Weights of a small mixture-of-experts language model, trained from scratch on English Wikipedia.
Experts: 4 picks a token, a sigmoid router.
Below are experts of layer 12 (counted from 0) of a mixture-of-experts language model. Rows are named up (a neuron's input weights, with its number) and show model dimensions 128-255. Each number is 200 + 40 x the weight over its row's rms, rounded and kept within 0 to 999.
Before each expert's rows: "mostly gets" lists some tokens that are sent to it at least half of the time. This comes from a sample of Wikipedia text that the model never trained on.

# expert 25
mostly gets: " Peter", "ä", " Mary", " Queen", " Robert", " Frank"
up0,280,185,198,174,206,173,214,239,235,186,196,193,153,293,202,189,217,138,253,236,250,155,238,205,158,228,178,228,193,193,236,229,165,266,236,214,256,207,182,249,165,167,202,219,169,118,232,236,209,158,136,235,165,108,230,186,271,216,206,154,249,237,200,152,235,191,230,175,219,210,224,154,203,114,225,243,178,210,145,301,223,228,213,182,275,181,265,208,204,183,214,163,191,216,268,143,225,163,212,231,205,135,227,219,206,207,167,188,167,293,180,161,141,225,240,246,161,226,284,266,227,216,128,168,249,291,217,183

# expert 30
mostly gets: " Singh", "yl", "ym", "ett", " Smith", " Scott"
up0,162,251,210,236,208,142,176,195,145,230,157,223,234,126,209,182,134,218,141,98,211,133,214,200,182,218,243,216,159,168,185,146,200,186,236,228,187,136,197,226,177,184,228,197,175,247,215,220,195,191,279,228,190,227,165,172,184,196,158,261,176,216,245,137,122,258,208,231,185,212,258,213,252,175,230,164,242,198,173,194,220,194,278,169,252,164,156,268,248,148,257,163,233,170,143,166,193,223,184,205,189,168,201,208,161,124,226,224,231,131,237,240,216,127,237,192,184,201,211,236,191,196,215,150,146,169,198,229

# expert 28
mostly gets: " is", " was", " were", " he", " also", " are"
up0,228,209,237,175,179,253,186,221,134,166,185,56,226,185,167,170,215,133,171,173,210,143,180,194,186,168,166,158,223,267,201,268,144,205,257,232,184,215,253,231,222,195,235,236,237,151,193,291,217,242,192,178,107,225,266,177,169,216,243,209,126,174,183,154,236,182,129,229,232,166,140,184,130,275,124,241,196,225,233,174,210,265,186,160,201,236,178,110,222,207,189,140,209,225,222,217,175,238,165,202,173,142,187,203,130,159,218,274,194,153,248,245,178,218,144,208,225,144,198,157,205,197,225,169,237,180,272,174

# expert 3
mostly gets: " two", " three", " four", " six", " five", " El"
up0,188,181,174,223,191,150,215,173,207,213,168,159,206,215,213,170,213,246,236,256,245,220,168,128,133,246,240,195,205,156,276,198,152,207,163,104,194,141,203,177,189,185,210,139,194,237,179,200,245,155,231,228,173,156,202,168,193,200,202,174,225,268,208,157,195,243,229,273,251,149,186,273,269,175,293,206,239,157,208,161,240,255,244,198,272,92,179,245,228,194,208,180,166,249,236,167,201,182,215,218,120,246,148,193,200,233,210,169,139,139,129,138,158,163,211,173,194,176,137,136,193,172,251,188,182,147,175,138

# expert 18
mostly gets: "ya", "ville", "ino", "ura", "ina", "iya"
up0,143,187,240,193,170,226,153,175,238,270,212,142,203,148,176,184,237,181,162,211,164,212,255,205,210,192,172,210,214,232,129,196,269,251,130,213,189,158,166,289,145,219,207,193,179,212,174,218,268,274,169,186,191,214,200,200,278,221,201,198,197,162,213,170,231,170,215,262,153,221,199,267,218,204,201,259,183,242,213,274,298,224,240,165,198,191,252,186,83,144,242,159,142,211,227,172,154,211,245,160,233,305,281,214,211,248,184,200,267,134,170,190,125,224,197,207,195,216,239,204,220,136,164,226,268,227,175,149